{
  "n_layer": 19,
  "d_model": 384,
  "n_experts": 48,
  "experts_per_token": 2,
  "d_expert": 144,
  "d_shared_expert": 0,
  "activation": "geglu",
  "moe_layers": [1, 3, 5, 7, 9, 11, 13, 15, 17],
  "router_score": "softmax",
  "normalize_top_k": false,
  "routed_scale": 4.9,
  "balance_loss": 0.001,
  "balance_bias": true,
  "init_std_router": 0.012,
  "lr_router": 0.000267,
  "n_head": 3,
  "n_kv_head": 1,
  "head_dim": 128,
  "vocab_size": 32768,
  "norm": "rmsnorm",
  "norm_place": "peri",
  "norm_eps": 1e-05,
  "positions": "rope",
  "rope_base": 10000.0,
  "rope_fraction": 1.0,
  "qk_norm": true,
  "attn_scale": 0.112,
  "tie_embeddings": true,
  "parallel_block": false,
  "extras": ["capped logits"],
  "init": "normal",
  "init_std_qkv": 0.0157,
  "init_std_o": 0.00255,
  "init_std_up": 0.0157,
  "init_std_down": 0.00255,
  "optimizer": "soap_variant",
  "lr": 0.00347,
  "lr_mult_o": 0.776,
  "beta1": 0.95,
  "beta2": 0.95,
  "lr_head": 0.00687,
  "grad_clip": 0.5,
  "warmup_steps": 129,
  "schedule": "wsd",
  "decay_fraction": 0.601,
  "decay_shape": "linear",
  "final_lr_fraction": 0.05,
  "batch_tokens": 131072,
  "seq_len": 1024,
  "doc_mask": true,
  "train_tokens": 495600000,
  "steps": 3782,
  "dataset": "wikipedia_en"
}
Below are experts of layer 9 (counted from 0) of a mixture-of-experts language model. Rows are named router (the router's row for the expert), gate (a neuron's input weights, with its number), up (a neuron's input weights, with its number) and show model dimensions 0-63. Each number is 500 + 50 x the weight over its row's rms, rounded and kept within 0 to 999. Numbers have three digits each.
After each expert's rows: "mostly gets" lists some tokens that are sent to it at least half of the time. This comes from a sample of Wikipedia text that the model never trained on.

# expert 3
router:441439495478557522466547536477523595459532570428437482453515372554440570439472489526438449465468495526507528425503503516556483503503468515487585406505476488544572427463442538559518516502501549
gate0:500536553512396467423525477549530407539515475541483482378474412485553454512520488540473506510455499627469601496509533466478538456430579514505503480490354533355543448492413427495477480474534539
up0:488519491484469518547455584644452525543495409543466520596551624455578580420443521533502578478518472474514493520477559504489468454550477474423561547476412470520482505475477467409517613494584449
mostly gets: "š", "č", " Croat", "ș", " CZE", "ž"

# expert 24
router:440436469453423390612465519521518403445436491454458479473495508543490412452535587506512596522506612445488437581506450491504519601474487507485565528457553449546522437516478587520471489485533501
gate0:475418530478532469464413428471547522418502513448483510500505451436445522494431445492498537418430494572477603592450453482548479507460447508521473477443475406497553597473439519525480521499545529
up0:525460466477514584563468455382486438484613461487527511444482494532521437428472491393515487563498519540414545447564491492518515587403443499448538466525411482557467390559456559498447506568594499
mostly gets: "iy", "ō", "ya", "umi", "ika", "ha"

# expert 1
router:498488498481580534500497417493525454536475451580501434461561540530512479457497515532505524434483461462487537423543556499510540558461519471471536475433439442499436507518537594594581528524526500
gate0:567473512498475535535432471476458565504458453425508478524535536610649583522533382483504511532496460472485489514453578460573486575475501464470500348487467570544527522567636478499623555543548514
up0:548506512530542412508535464410548638439627460508440495459580447472544550434424549474481437545529435566441550486565503456495441457528449504521465499524542496477586461476510494531484544551484554
mostly gets: "\"\n", "{", ").\n", ",\n", " \\", " (\""

# expert 30
router:472594571543494446499450490455488604456534548464454466514593411562524445538424418503509543472506452480512452466466493486462532407442556603554489428506491424479611574576451515458622447477466446
gate0:448514518463402506482529462712524501547519475471427539489568528537491520491439469496572455403545491523505565498568550508479560583475489539607474561432551467462378512457415408531532455534502562
up0:462552508650594414484492500630545539535482501499575514473498429418514496517498564493537505445474480439490458630513478453451626487461529491467466505591617523443548435519541597446598454488503416
mostly gets: " •;", ":", " Men's", " Animalia", "',", " Olympic"

# expert 7
router:455511504536456481516505612444495454621466435547532548582496498532512483432522474463498453564511452452474497412489488519420480565459433540433584477464556486503555415529522458561506501485505453
gate0:501540481564479542410560509470478485524434455484473531512520537428505471484569493388577445479581500531410530421468461438529502487517505551620506457470479486554489473566496465588540483546501429
up0:490462457485541472444555474492469457555463488540552410522478453521508538428535420552437551488486500475489550456521443470524501562418455542521517602520545422556504419509439517549438482500555465
mostly gets: "PS", "SA", "TA", "X", "MA", "OS"

# expert 5
router:439508477506467507464537453451487524381498497530554590403460534419497539489556533524515460534500484495517545491503518509509514480468546413451606467482480484532477440552556568633522450532572531
gate0:500486473581508466529514429483559539471518534541505549482506398452465478399478471499461421437573466446458491428426510483571516588486516544638510559486504546484440465467558568689570538456516500
up0:437515583478493401488491424519496548454480490441498438420486475462451407572518557503499481520508457491538528517488505470613521498476480439574512387413549415526513480539568489455493564502436582
mostly gets: "idae", " species", "ensis", " Clade", "ง", " Synonyms"

# expert 35
router:446556445463483520657522517503459471487507562459553496507457460479525514590464521491439429527527409520504560531475478485564498459483545483465425464534466480521610554476495531513539492474468433
gate0:540607558435569562487524493459509398508551545527590496445496470557536495543519425525517401601456470560522517489522530468535420599504458520444528484505478407518408462526471368473492533521594461
up0:591471516509500426502457549585521480551445549543426515502479569533491490449595582478506494496549527456444467513517486465481501483551474468487470417472492536559534523520554426513575536515381423
mostly gets: " building", " built", " mm", " brick", " construction", " stone"

# expert 37
router:429382457549478582508481442459482533546447472476501624553534434523461483539483569501547476394504505548485495383474512481530531468534484496532515512494457485404437416462440587559420531503397526
gate0:509520466501541488568433478499427470412457458571504594622528500521459485501484546506490422604526431525547490484501440494578523469539430562556504454511495495545359478505488467451512417545409513
up0:505428489560607491507459501442450494468611480477581554556446494504419494471612515555537579457498497476498489476439482446529494483530502416578567509490479446578457464482390507536504463495463551
mostly gets: " footballer", " basketball", " tennis", "^{(", "American", " baseball"

# expert 33
router:533472588552400420523519523540466516434462484523495546511511449500573594537521557483450453519488465537523522519525538598472452525528568468513583476510508505528442429546499525506503521466546586
gate0:484473482429579497460539556486606368583487465485426527485449494478498470443473503502550534404473459595553556519524587501410552529421439501537513474387512511436513544451420477542496557458508385
up0:516456436495523510507491448528610511489467468507506508536442527543516477539445532544516532489460464413448523434464610411580557508498447518498555505531520428500556514614433518547518545435508485
mostly gets: " —;", " •;", " -;", "า", " |", " activist"

# expert 43
router:517498414569581485565432512492444601466498500538482489424551478435408482485518490498504448449534464496504450409520511488442512458470554531548425473443450542485554495523515469510407402545556471
gate0:574524500508465459512491457515504523408536527547527499584512381490515552473480375598416474504507613524490549545517545482451485537422475572493546501534456451568572438492495495434467562562451366
up0:550597573542408568506458462378510491445453562534563386508491471480461502490464430538473469509433614421576486475477563523524418491582504487493529484464562484560429476426507475512442544435521499
mostly gets: " it", " its", " them", " they", " It", "It"